Weights of a small mixture-of-experts language model, trained from scratch on English Wikipedia: 144 SwiGLU neurons an expert, a softmax router.
Below are experts of layer 2 (counted from 0) of a mixture-of-experts language model. Rows are named router (the router's row for the expert), gate (a neuron's input weights, with its number), up (a neuron's input weights, with its number) and show model dimensions 0-191. Each number is 128 + 24 x the weight over its row's rms, rounded and kept within 0 to 255. Numbers have three digits each.
Before each expert's rows: "gets" lists some tokens that make up at least twice as much of what it gets as of all text. This comes from a sample of Wikipedia text that the model never trained on. Tokens count by the router's weight.

# expert 92
gets: "S", "A", "E", "W", "C", "B"
router:139095136076110112159139145149157119106159111122094115126133159134125137105116119132106170145117143146172105092138109115163134137134154105125101113090116136118185144151125130089139101121115133155114126107120115088105105129147149166156138117118173101140148105142126102103154105142115165120177102079102101146117159130134119147119138067115129118100071129136175122112139095118106102141130108143170150117109147110156119116119113115126156136133107153164132099122106187123170090076122126149133138107150168120145057106126124144121132103114113127089146114072117189136116152121142144145
gate0:118155143113167131129139154131125122131124149082149101137138116122166193109066130149110149151130136166143151154101139151116113145092132119161132133122099135081131118077114103087159098117124146137132194121100166123121149114149106146128082128100160095141109155088147141128128141150128152117102132132134122079132141121126156112158110116132103093155126097133097117155110130157121133135153151148138131082064116185100114138140077148119166128164153160106110129183117135158166145133130133131111128142140126114112143115125147134152155158123083112091128106131155119097114141084144097175
up0:166100162149102122102133109114115197107122095108125102147114132116119116150134178134144154099134143128153114115101110155130139093123131112111122082159145151177126115144117142154116102121124086113112109123106103094136196130098138127139096118103111141083103101124135142130166104122106160155163128124102111126104088161142145134103102130136128163121153129106151115063098158110121128065149121086105112133133164175113115100118152164154139087105119106101154131110195128117114129149124142132131146122115129150137078145164128141088120154130120141133128132111176115125144103158118129075
gate1:139112150131119159129136150142117148114115162145120152134066133119130159116169168136194148132131115178111110115127128139106151108094138153106101113144116118103122130128115118136147078107170141149113133090115141127140108112123119085163151039111130078155133123111127104093169116172137115132103135125121122112124133148157141114129120135099145126133136097130117128161160108121147161168138142151148112144148134087125181098127138093079149103107145103106082127123125120117119159136100094087140149108160113130104118129200106148175114145141121082130117153121124120145159112157122174161
up1:093137137119110116127154097134105129101165111139102089130155165129086129143139127119140137158138116097123112122116132141099104095154147176143130138107097148171125147120149108127164156118107132138064150167155100145141132169111123133153127130146129145116081165162096132099132141198135152142130103140118112117138078139132127128134127140137084103137139081114126172137164140071159107113123096146116151138159108127152103111134115160137107070169083138165151144150093156117157163117096120138129141138118158116142095101124112069114101144139137132143112151163157136094139147144131122070
gate2:161123106138135122099139103124118113102138147144122124142152145119115106198138154161128128152140198127089135154078133118106117081167131189117099107112103146117134132100109134145150174102132105114106144170142127119184110090132115120094144125136132176124092118092104127109115139152178116137117133157152139117106123110130148134125110112135121125118114122136124151118145182109104117161137098103070135149110118126106105109155128131141143124132124122079134113152111172152111130126182134116115146137062115173157164154111134091080137102137119126137145112126120124149154129117106053126
up2:143087097111156105103125137120139198107123124161137133141144154118093109125121159184126134121135097161135185136128107146138095124131155136113083087117112155192152149139121123094126126132152143129107107132091147100152139075139186169121163130106154098091127145115158115132115106150163112121119094149140124098048120117103103137143160120124117090127151129145131151121135156062108106135121109125120129160102099145158118147154101134127130154117112164142137128137164134133118103108134167128106149148132134110177139117128109111104147091121122130072140129160175133123095146129125093130
gate3:161160112122086141146091095068141101104138174143129097130110112107095146096117148138124136158143139156099085102081130118118121108120140130098196104144148100112139114142142138106162166149167109112125148107114117127162132119088135139154140134135164156169127123152144105101141125137159125111138100148111124128133131117109112119130121110093128095107112139198126107100120143137185173081095110128097098134082121130138138137128153136122155075150132141140075116110141103156145159131105121131117098141113155114156115171174114120110085117147139160121132110107125113100156088137121079121
up3:174147103114141160147125141130178105121125127175110118125107103149110128111101156145123116166125107167142123106081141123161097144137151157154179079120097153105143128131104127114152122147153177143112125136101118123121146149104140155124127151136130138133158074133157123104109097098126092163120107134118142129088135148141087137146107113108106091108106130147152104115115124109180145141080147157121123074089137117118129116173134109120134095113151082090125106150125126151155117141102103147116124166097145106142145163155067125102134129148116185096133145134132131106140086152146073167
gate4:144155150122172126081133113135133107155109139139106165139126138189122136174150161176104142139152094134088156108100130146153091119117097147147104130121126140150116120144136145105131145167152147147111140151105130122127165108145156117145163109141129105110093095097121096108140143146126118166113097117128127132093102089071125142131117182183120077121111134188144128105139131133129113147127112140149184087116194109120110128135109126143095136134098141149151140118129187116156077134116132110124124119127140113145120146110102165107101141131139151097115129162125147081116116116094068121
up4:113095108141076132165120136121135159107144140131143108114127123065131115094112115087145110116101163125170090144149124096094154147127157119109160120143107122115125122116112101152109114104102104113152101065151135138119101149102101120141105122105125150128162144162139153149122100110121133099160163142116129131162146155189138107132135091074143166138145118074101111135130122112142151101124148108119075144143043146122156110136155118111151112122164127109100111136108063143120154145145118130128132146151115133123142113162153081138153108128135093157127141103130111180152131148141171129

# expert 63
gets: "–19", " (18", " per", " 3,", " (1", " (6"
router:110113118172071137186119124118124161155132104128121121101108112161111121130123148160099118133117126152143123139157082132157114135105131130125115130085124151141146162144129105155152125084113112182155112109111165159139086127166124100072173092112118139115107145136084118150138139119133122160110149159100096139103119137103131114145116094138150128173071066111173132125140116116138128091144101097142133120150154143162107120108136129128125104123130153157123149122131153138098159155143132167103115109120114130132208091168127096117121127160100123163119134155128185136092126110120133096
gate0:118187157104119088129126116118168140128123109113130136150145131185118137120148118101138133125099090129103063124112139096136136125132104132116089099115171127145116108103092140126150089137125121105138103144191139114134140131145112114128126133084129135141117138124098094146120142129151141111137118145103138112187100145121143107146136125115090167112131199122126114083132116140121145141163138116138104142117124120163134105149127172139138145092154155150142072137210130138126163132112149123086148118128106102136091173111139135125095058136170086098113106117121112129139115129183140111
up0:089133111138155148084127106106117138108086098159111122151134078106111163122069123169102095111138143129172131093151122136146136109107174086080111138117123099149117148149144139141129124134107097147135126126105132134101127096102113122128154115108110151133114117101114147152099125127163126140101112121101150131109182149128171110124082101163165157162106132136112136133124151111167138127130096094175128108112110170111061065123102103110172117129148104131142080144134099158094110093160157118144109138106133129109152100128163101096137169117115106162144140119152120110116136151130128153
gate1:167122141123127131150117143129135105137147143095115150124124126157183168144124094133113154129145079115130140161084132120129111138105126138142137118186116155145102130115192121119141146125118113114147163114097112119116128100123090141141153097095147149107107121111129169132123140100114148118127138129130193117107121153116138120070129130094050103153135104107140126143107144141121128110144120081084124107119153152136131187121103099143103158153119146116153135145073145131147102137125069112096121105136098166094070175147094118116157106155114169118134114129135123125137189118131100145
up1:109135137174133085125140158157123142126158166143145084111114118139138156165131166197119151143150096106129141168104138113130115137121136140140151116117132142169138154119126114116135133130141128130096145108111115145108139086129106139126103114133155129111097132154101133164153138115083158138134141118150130127154114129145074185156144149095094111120139123115128118126118122173117131110160102027087136120118147097095179083114148140138091155126121109113142144143106159120116133135140079130073142075132134166133132141174119104104115144132123110156133121143111141151117182097078127132
gate2:157122122130122187168141117127086155140100143121117145116153123098120158109162135145108140135159153149072114113145143099115161069156092128197172070139125104133166111108160121095078163145126136095122112142136159126163109093134150123130122144124138127145138143162111113133111121155100079097118150108119115112117150081108128125160120147145131150125132136102127112145129095142141145142152138147164103116139118103115072123120127130141137085135125110106105118101110155136138164149097130124163131132174107075102129088141138136106131150092143155118127112122054117106111169094141133117
up2:174091130102090050111095184150174116142098101141105184130166179094117164135107087065137134170108093122114178139124108146147138110127146094151124103139123111137120134184138107106123116111122085131117138145113105130103097128167173148110130128198110121139165153095115145139059133108129135109142141141117126156099115127151087095107131122102121150130121089119133139100097101151122114116128104124108103146132125132132129117105126140110153158133172102123155163124148144128115082102120122101117139131133130101124115116125120151120111080120114132134158108139112114129114143128139130121
gate3:134157108137135113110101153141114093114142104105159120088107129106087155097146137108183151140080097145114136125106114117130199158108156133096124128115164112132170133152059115149153124098127134150086074149088117161144147097157123113142136119129152109157125131140095142109097135130132167140150148123133089180154123113139115138165156141102132166112142124149106129145123142170138147109132130165117150100111133125133136126141124142131153114112171118170116127078144097083108138106131155129150121138087158114183116127152165128104109111136127092140160168180160117119128139158116154132
up3:105089127142133128137179142047148150110139131136111121122109109125147134121107146125097095111135145123113114148164116133119114094109140129157122111142106116095080132109149174125100160131161083129119101115175135120085107139133138126104141150124121160137166124097118139121176127123094139074128092105102130090152142100128121142164111119172156090066104115116122158124150121123096122138119159127155121173149142079148121097106129134155086148114105141111103127143119146157143117160130113145141102124183136125089134103102082122125122138086132074162111109106070143135112131099156121128
gate4:136135120115136119117103093157106146124181133125114107086123149126162137149169078152153172142097120148128092134125121183141204139136137145153112125124122142110132183144133106187127149106081142113109148137181097108102123145125112140098128112086133139105160101146138129158126102146122204157097143138149119109159125152134145166119122120097080101157125123099145174111103143114138139099146108106143130141122096096154128153125128162186131125144075132145108148145119149111114146097093135146097112130162129153160079154113116120144132145130164110117135125142120128124131111127127129087
up4:128130124115165117115100125205138135123168105104112120158107055105124096122101116178150132160115080137128127122105125126131137110148114154144171141096110124172146145148139128153108097143108152157088112154115083151118125154132139130115146103106131132108125123127122110141140112149159172170126140109130131116077141173128142137120067123125123137124130116156143101153107185086124130128098092106171111132098130126136112066145107133105149154119123131134133119155166144100108143127072125129093167146127092108131125104106139109101124117137160083148135087158115125111170111092136151093

# expert 83
gets: " team", " League", " name", " Party", " District", " area"
router:138144114109153081104126135126130104140153109053129136174125101126147118147141132151145111135113102138146105154081176121143169100114150122163142092156163146133126126124108068148086087174108122089107106140107115116113164140137094156155106103085105114121102145137109148172117126146166135125116114108142151070124094138123140146079112104145114149126162159163115130125148162117129128173108168100110134128164109112137129156082143146125119154139160138118138105135110148088155134140120107116103144156097127137104077135102107134149149122115119137120101102132135058148141103097125110128
gate0:138135107121117101151098135128137179095157069117139121186099113112106099128104141127120087128152131083165142145147113112108128119103165111064115116161151109156111105128143093131115137142114131160111118120197137127100088094078123121107124149127120161115145140114132110130136171117107120089122135107113132147065112077138139114135101150122148137135119099108152127132114150167107108123154114137095098116134123119143126141112139098105120150083110111178135166111124168106139099087152090162107129136146182164114156096157133138106094102121142104139141156129120159132120106177114138139
up0:133133163131096096131171164150149148134106136141103125097162115131132106173139185117121130114153140138180136096097129139131074128133163117166128114125173165146138117130125166116092132136139129107134134140105098125115118136142137071122100121131081122163135124147119111149119129132129116115106100146144122122114102159134128129116129116139164123135098149110084113152092152084097128147134142107132140131173177098118113098103070133132155129116075144152124133137155137135115158140149118119119185116106147118127139171159164136103102136150108063156088137086115136170126106124196164153
gate1:120076121140128128110123106132126120100106136078082131168113112137169136148114142184131129122131163141111096126137130085077089118091114112144138123148146182121140112115142077125120108150139133120138148123093137098136166109120137127143132115107136161119116157146134126097100131094129094105139117159135192115128131120121143142135106147130141159098161134152140106186140140106118116130147137114131132073171156122128107130109068090096093113179082148121110145138134114173126106127152082126125148083117129131119142127112148160130123101193118155145115150084115134150092136092129081142
up1:130176108118130076141118129105092124146176135143155124086146147128141111092155129099159134154123118104128150123126128141162176129129160170131102149117116054135127117120087204130142107061136125124103118149147105137098088121135116104112125096130143075148145106102125143143156088158140171124106131103134105114113127131106118121114152121130138103150124110117143159099127125130151124121121144141136112174081099143110173127143188153175158146106133133140126124139136110097125168111098159128136127188137136099132100115135127079118132161099151097111163115155127118093101120133119145114
gate2:136138133126112097127112171109146183123136150156126106141093109164140141104110096118128130152131148123105133124144127151086133112159149111101100136133075057152148139097123134112192108102136165177149135106147140104118114095069129105101143126132146116104146131125175151116163125098113157147125105136118186136150153124139138169142140127120110116115153083117129137146119129140174136107180110132167135124147117137121141124129159131144134153127110183160134072126106102161125098099125136120121139115118142076168132085128106102138100106140175155156154147167154144102117124159147116111
up2:129148124142101121113120155152134126129124128126130142164128133118122130136116165107102144078137113114133105169097123151122118111139153094129092154076097105146139119113125172092147131156153156162102134104153130141128081144112166129150128179136099115106137126117144097126145144124156090094117131144093065160121129151134119088140110187102152089150080144132127100125123125152159139162135145151091063131119137132123092096137112114144126163130129129145166142136109094109128130159142103115142101164184112102136198122119131127087080152094132111162165106140151162093131099119128114137
gate3:100068129158116086119113118115112124120115127130155117106130130123140153116120151122125138129102126148111136137137127116053141120153131126092136130117111101163117168139143145121148177137083151122141157148146104130115102131061104201143153103135121128117142118146132083127108101115141130144120176196151133083141139169104153130116168180134135129155154152131109133134129157077122128088129108121128177141167121116103168176076130164131116139149127148128137133188131096154146120079142126119117139120096156130134128112133122126122114128067140089134155133147162122146138139125124093127
up3:120118144126100156116121187123172162100121151126130127096154139142131144121125144120123097107085127111120119133147112123078097119157127122186147139113127155121143118095089126109122151192115127125142104070157087122145137191112101138113143137121119123136109140155185097118112095108114100151097096158115179131100154125076131125153140126145167140181106162137111064158150138135127137162126123144127116092134082094126129116092127154142128110120116143115133145113152083143133129126124124132129171158133103120112138094160127104130163128107125123118113154128170163139117171103177103109
gate4:106136173171140125164105115086123125144098129115110150175116127125096100110148166118151106082142108128144115101154159135156138158138112106080123107143132144185195065152095119129117113139136123088111109135139134122135151104149158103146118138124149110119133125120090149143129133086108159102145121116131156161129139135103135187142156103183133150113111161118126149120112128163132113159141153141146105105139133163152124102109160116071167134143164122098131129128136101137103140146145157112123171137113099140153137187132188123165120091118142150150128149135148084110126146134122151095
up4:104121134163161121156092121089109141135127117136110146169083117127079115079147129117122100098140118107152107121172138169159156136147117106078113107153142152164169072153081128125123112124125107112083108150155132127133183072149150111138107142113145105124140120133122167159116118103131132094128138107150133148131134131128141170137155094160137159130086143159120170110115150151154103131147144152139097137141159150159138106101162119087172132155169115117122135118123106152120134101144158117143185146110111121155145173119158125150108094117137133164163133152118097111142153144150149089

# expert 72
gets: " University", " City", " House", " King", " College", " Street"
router:123137123117133121102109177144099150131088095121158119152142124120155112090115121139137137135138100128138120128050162093092145075147149118164140102078091119117123119165103116169113124166084147163147094107130147104158126171140092118096130141107111083119091114146165162152121135122172116153118088134139132133120155153131134114125127144144146107117133127141089121134130140123108148170157140170100121135135092146109074135117129148117125139159136116170138086112131182162118111139143153114142137166180120136112108131130121178155141165132116101102122093132112089140157117178117109125
gate0:102103146100119145126142156155148111159101148068137147079124155142133193129161149133146113153106171124109105070113127136130108143140083158155141113141104135110140101120142090116136123110106112147152121116141119108156141134112099114113157073157114164096154117114150162119153109107118132182131148108129156152140155126110143150120117137135119153117146138092187147125103146087143110158131190099131137105144132138123122124073133113129145115118097156126063152200145126135120124108118120135136140096143104096147118142115171155138158140150156116141147104160105139161131106096137104093
up0:150118124143127131140123104115121152156110131186139083131080107128117114165134102096092126149146109117111104140150132133163139167114106127131119128131138099136123140145132133133122116167167135132117072119144131126131126147135139139130080124166101106119135138127099112100107171164150165091144145147129094141096142158127126102124120111164133133136114156136093109109163145192140127107145088126095119125118096113144141146177144112129097157139153134105123115109122138135110165114151127118119199157113144135096186127152086087130102103148158129071149154095151127145154173088183180143
gate1:111157082163140153140132116103107141080134145149091104093108126136116136144144183123165132125133109165106138109159137110125129119152161149123134133109116120131136099148155159109116121118116116128123110104129177175155109130130113179137123141164138134106106107082111155105105116107122137098114088143149130088140114146111157153157129132088149131135138141159114123164103131144088153125129147105080155127185092125139075112100159156117121135120152139161118116197121105091143158091149182088130098104165142138089125110136171140110155119110135119113143083145143141089156171140110141120
up1:139125161130102101172174145128178083111119126098152137187170126162168150135106125149132159130122122132178118111106115130146091155111126079146096126120123116162143124130098126136133097164135140080173123146080115117108126128121125098127125129108138145158145115104123118098159104113120133110119146100079143118121141140127099087122152132103095107138126099131123179121148080141146118111132155122175116106102144133065160139155134116141178107119143091115168119092107155149137099161112101142112141130106111108157122135177080131125131137140130170113105195107128122123130125136088121140
gate2:136165122127140076157125115112158115151167118130122165097139129136104163139100118136115116081110144106089109175119128098152132130132125113131149128118102132144126104136070062105132105107142133142112099103153148112206136138104138158133092110136176108154145093112123163136141115186125118128115123109076114152134171150100128140149134095149119114177116131150131146123125150142104101142109162155119118135142102117124136168125142095133142128103192111136129127143085135121147117149140160123142107143120137125157145183143188096110125121154132124118191172117120128154149143091137134156
up2:129118115098123091138165121133102114166153113096105144136131153122120157177123116207114130096118155133135141150136156127165111145163138089158116080123124138112113101122145079155111140128131137142110142142124142117161137136156118134111091095109125140155153097114130142106137121162121096127110130078104127139103137109124092146167047132160113122163146130170100158136102127149101095133125179164128097146107108107114133127101140092121153174096132081150130124138118138108143115185110131133149081127132107086145117148107159118129094116151140103095123191094109129139111128124110152117
gate3:133110136146100135119107111109113145192151134116144188150118134134107132086058109130168092099127105116123113140153157127125112132121128084088134139129134117124141132128100138116153188143132146123129129131142143112055104102136149120129148114124176138127160110121138128144119137116151147093132156130115129100103163133105066086099153157155116143129129130150137155116111090166161175128116092104165163124086151185123108132106124134072130110165122133138092102108122104125116083095148110088107145103110124115152118177100145134139133129125119159129097141136120106106148077122106116136
up3:117118121141122182147141130166120092133122114154140122072133129110117127149153116086107130142156167136126124117137101164142168151125081177122107118169134138149099134118120110142114119114137147176135162084180135132138120126110100112112144140154102120123132136115096113123139141185133131165140094113143103128160104117167154129141056138108185146113121129160152114109115146125122124112167139167105101108196114073125141161129115193113110131110178156136136133129148156104103117129124150129144136102130147113093138154154127093122128123151160085100168139125137154117136157136158162110
gate4:145106131116141106126140119151093083133124108123157159086125126147166125138162134104129110119132166103159196124167129176157138119099132120108134126163108132158136121111134133122130150110079152089135156097151128078107137103143101134120136114118112106117138099148122130120127108103113144147134160098093144104110145129128135121101125114127123133150153125098150143095081163143165148082107154089113113128117155089107154211126175106123159123118088160120132123110123153136139105142165118140070166105121108128132087141130167125147137066133110154111106145116130119162148106086116082098
up4:121160120121124141126128138145113189138141154139113133142152136118117095107133129149092153134179132124134067128122156112099096108114121153129122130113125144127150133113109113146105079139154100111113100134113142156163137117142150142141173144096169133120075113125125164112128095131137100108114103115155126138118168132112131140189136052166107095102144119163120133165146123092108139121114132174166148106119128179130117081143143133155140079115181096129093157121137101127147141167065160120153111160105119130157135092110120133110082149110158147146137143171124128114116158158135141135

# expert 14
gets: " (", " \"", "/", " /", "–", " '"
router:114156131176128128176115126120147113115165152141136132152139151132144136121128122166148110111123136158120125134170129139150109158106158135172138108175169123150195112160158105149134127112121142156128120078113149139131132107101105173152130112148183133104114099105123083117147146123097126151119090161114153148142109142095117111135111059108122139138109127107158149134157125144128101134112119167125188133097078138134143132099145164127143169090134137139148131168108096085156130163143111130063140100135117078134135144158153152126111101131134107152076140107135149114104147135149152155
gate0:164109136104111160111116103119146087113140176114077136107082084130142128170123169104116150159143175130099132067120147127120108120129116123092118155125153116097109118091159178121129091128100154125104170137114129132154070172126133082158153108110114113146134123075109148119120124119167148140146131116124133122154100141149096132107159154134139127155138141092112146202104119092074129124127111117118126142126122115120122148129086106158134154148124126135107127134099127134176118096121089131140130169156154116107108085138145120161152159153107108111117117129152121148147140108176142088
up0:113141144180132139137148145134118149130090073136142107162134130141133140078136143195135087097116094131181080157129138107126117137093144126148132123114132132117130132114111139148086137110155054121171106094146132117118200126097144120120159120104126158110094103153137089111129121104164084120153126110136132129096167106098110135143105134136154119085105137138118110116134119165133126142138180149156123118149132120077127143126188118129136100117124110108135127125170124132076188140139132132133144071118133147126163144124153130109105103135131118130108134107085149155087134104128127146
gate1:094130189132135127107126142105082115137168082106178098114131136110133113108142156116178099136098066156131104097136128131137100121124134128103149162127091144145125172129114146098050159138114084146094111137123110172137151122155128152139114143151130124143111124134130161126169117163127121131125142121150103102131128070113136149138150130144159116114134130140108132140127135080109151150130132145129139161127118127135122135116149163136123097154140111132128140126206124097120127111113106126120140148126145130191134115099147144106147166111098122095139052099114126119169163165104165105
up1:120121168118141155133100136126125095165166090135151104074140113107120105121114100138140119081087108136114100119157115135162119122129112093149146161135129138109126163150120148129090123126081111148154145122142146190138125105114066171122114164153147138153135097100142116139105094162157178133140133139172118102146114143097140111139134133129151116119129099150142140153110157120145138136126118137140140119102097121123147108105119158120131110126161104145123108118194111067116099101118082123114118161124146127164123123099118116161172191123102109150149069078106151099131141139129175126
gate2:180128140097155118124125108112130109137121149099151123099149160134112147164079083132090169187109172142134121114132104109154149132090133158105167125144113144106090132107116128129168089123079120137124158123138132089142186107133149122151150107132125121158141140142123161098149079116125154138119153141100096119149114127152113130108138134103147120158132115131142146129110113129101145116138143131083105112117132137104118140115090141176099118113142188124146115129150141116130081145117155101126167155131114178096077140079133098182154161125155103148158097134159130120159166158145154126
up2:127133107135139112111157103144147101120139100119068157144098183118144148095144160119078106121099139115125124147140137106119137101134144133145145093123102160124143137130131114139120157164154124140152093153161114137134110110113166149089095138129133109160139120188117136121120106117208147119123146114175151155132156115172112144134095120144081112106141141124130114063170139102136137148112134131115128122116093083183112086157137147118127157131073121157125165103143138153133139115122164128123118106097158155166126149145129141083090123083159103105162093123121143119164119115117151109
gate3:138129123146100107131117096165109122130100129103092191121166150137131111148113187136150130106116134139110135138133151096107124126104133106101114162111156108132152082118164129122077116090125075113099137147099120086150111145139133062149169144096109084146141110091101133105132168189148097099142139125100139145100114108087121133146144157161140133153120122135093111131125121146070154166132141130138120161134144096114122186112118093105145129146132119118162139117083115147136106115172129160114130126129103170134139080096128131123137114129107105125118161095126114161118178105134136128
up3:092136131165107118141138114098102120082149145131114119153133149141089121114184072099147124148117086125103123085148124142126149120104151086117126055162147117111156139130109127135121142104094150109121107142125113144150196129130136144132116079129132129165115153099117086154150125074097108127149117128132142143118134090137134140101100123122080140129133111088123151166118104056079147131147090143122114111139119130138129134132169137093127138122093150118118114141149130140124120142133138160106122104147134099134119094141111133156116114065121139081147160152081127145102097124075152156
gate4:157129101088159130106130119118109155141124145133169091101181126123116139146116124175148162171118136132154165177117109090143157140105114129114128066115101139163100103098095144121137044082133106122161159135136140110150123180138107132125144136058130141123149106072128149117112145137108153110096155126095095128155139163135118120106111136135097126141133167178121145145115120127145092123139143141148116114112119100146136172140153100160118111153137112138130104113185140107130119156088099110133082149145147114113125145093126091146144146121122107129161107150149123152113116101147110135
up4:111129148155082110142135127151143132104189085111112162139119161139160095123147147094102100114084169129140132125139140130112113103147150128141144125138152157133173152135155104124101187180109145137127090126154106132098111103104145128104127159161132092128114117198117109138142115124165107119126117123144161141108136090128160123163125117116173145137100122122145118095143145122087188150106149132121144134158088169124119119105133163106154137121136129125162132144112130117142168105152193146119148076088099138146129146141154161104142104128136137107123133109097142149144174159087168128

# expert 66
gets: " the", ",", "\n", " |", " own", " as"
router:140176131150165104143143127142128114132064119138111146110102151096118120096143174091142132148120138150134124129145067136092114163117121120100140167125157097043092094164137140161125129107110135093136112127129179135128167153135111100124137115148156162149097155165114097128112177102104129104122092083116112156184085101126128126153107139096152138142130154123118110172132092145139131104113133132171101136134123118113147160140119119132130126087131124099092147099132102174126177159132130158130118114142127129096117151135127118135134139159128141139141129142164157198136130112121144118
gate0:083101153128117134120137136148177114114181122137160143127115120151142140129136103092142130151075146108075117140109122120171157138127135145109147106116139174112181130105131158132145118176103081134087136099125077099090130137146111163118151136137147114105171094138126120093143073148115141157149117130097093118119182152112149147121179131122099143125143127099153140145117173150142136166141134150129136146083099076127159124109148126157141113133110118129150131138112118102101111106144120126096121106109181137169132063130110134099122130101151104134132101137114152089101146114169106130
up0:172109124162167103070142124133120186138117113138115130135133158088075113141134137154104100145123090153154146158141109126128102110117139124120151126157138143173124094162109174116116119115128138087103101135104090119162131083108132125072133166126078082138119093130163161127114098114145153089115148094132165112122103106112151104138096121125132103079153095152114113111173148095142137115137181116136138154169184146141111132086135120122126089132105082138144129143125110087109176122122135156123118153144141138164127120100122117115168118118109133148105113112111134123129118148121099153
gate1:128164107110082167076120090121113128093139126085175157146140169115105105127176085134138141120135130162114122134099116106131141120123159118140155134108130130125113136116155151123098115124116170116129136105127162136134158136130137125108075145143136156098097143124149141145152132136155126135113121154118150151128093134158101090142098097105142095163133096127117131137144144122107135107101098135122163117111163187161068104121150143110170116123141127144135120131169070132067143080117124138152102145130155166150133134144145129123099156163128147144127106158129107141120144187110058172
up1:117152094122112115112089087161095125109086136109178123113150171126128101116144098140153145135139157139145111145090137125137143149128133090101160155117118139114142115152155150137120098113128157148150126099143149154136188147109111125121125120164152155114107140085127140127139140148081138117110104142084139146151111103149085120172104101130103126135152117137120143130068142101160126115084138143126107108066147163148087121129135095111177117103147134136096103124158095136058113104075124071094127149125120144138127147157151112127129150142133169124146112161150084131142124162130098147
gate2:141130105143125076113105164136129147109106122104091078143169138131094119148198123100166124148112134115141152126102183126114138129113184126115134156139082108165123125155136097093106122159111116124121164116124114162113166111116166133145062145137123129084112154103115114153081134124111134120138112105128166109144119138169184171102138143144144145139180137117080101132135119112136125143103122152121140147102125129088137135100129155112163115120124117122093079134146091106118144163108110112131150159108151132119092119128128085123157128160138119135147117116151078128105097160127174117
up2:131130124092117134141149119115115107131156117112139147102105127098180170120079113149073132135121124118139100116116133105154136085124118113162113115111165173153152123069114122174134111134154161186154093149142134083136085131131087131132187134112101127175136114126130170114162105147168123147145162123117090115103139130103107101120097103113096142112092109149156133083097160140120161148149140130080143099134124133164112132118128090149108104148163116142172142143135140126147083098142130119117131124113113120130134144116150165100104156091103131096145152126110122098170138092124091142
gate3:099149151141090106163139089137090128118144144114116109149141119132166128166128138104169119131187105052101132129162132124101112110148059124107096128159157169142127111111106058092116126116133090121141120139118157151081140144107094087123155114119136115169151145110100125112134109133081137115120090128108113086124123129127119128139139156153097163147131111106126139101098108144118143116125139105090110156100130169114130123207121119127131151117116133118136151126121168135091095149174147105097128085104085116128116120116139111081135142096142148137100130151139147132148117143126136100
up3:155088121087124162134155127094141151134167129131132129136164141120143165143093077125093112117128164124130121088141123099171130118160129124144111095135087158121144116088107160150144128145148126162113153135121083129144071097130146160121139148128099130101146120129136132115152103132170120166120164143125109123080140170166139123096167130131129114112100080120130155077152169139094119122128091147141184137130140128146106108109148131151093102171139135147160153124131163093131102132131094148156125130102164108136159102119106117114078112091118097134144148139092153079086121110103100137
gate4:115130118119122093112131121097111137128083189157117109127131165111122113126129134163150120129109114127158130129129138138080163146158134157115091141156134106134142111150155159123124089127153133100123157108112125161164154124100135162129159090152164118112101118075092143109147125099116157078107132117129133121134155117088152180129115103114095130133183106137132133137110114110159124148149152120091113153163139104148143132120143106139162155095142143177118096128085105112190135087103137086057119117135088154130095138139141088117132143140149116131102100161126111128128106138075165100
up4:091152152128132143162106162135107103086174100146128144146144118160131139124143164131122176161154154119075114166107124136144126132126128130143143127122126132103154111142099099110138153119143123112140108091122158105134136151148132148123122164127169140127049131114123148118093141171109133161132103180138131149132127120137054129137092089113100143166128161156085104136125117127113102148088127175124127084094098124105132140173128129112116143170104151102122144138119122152103169137137090134079185126106131127101114117158125134160121144135100146107136142155158112117112130101194112147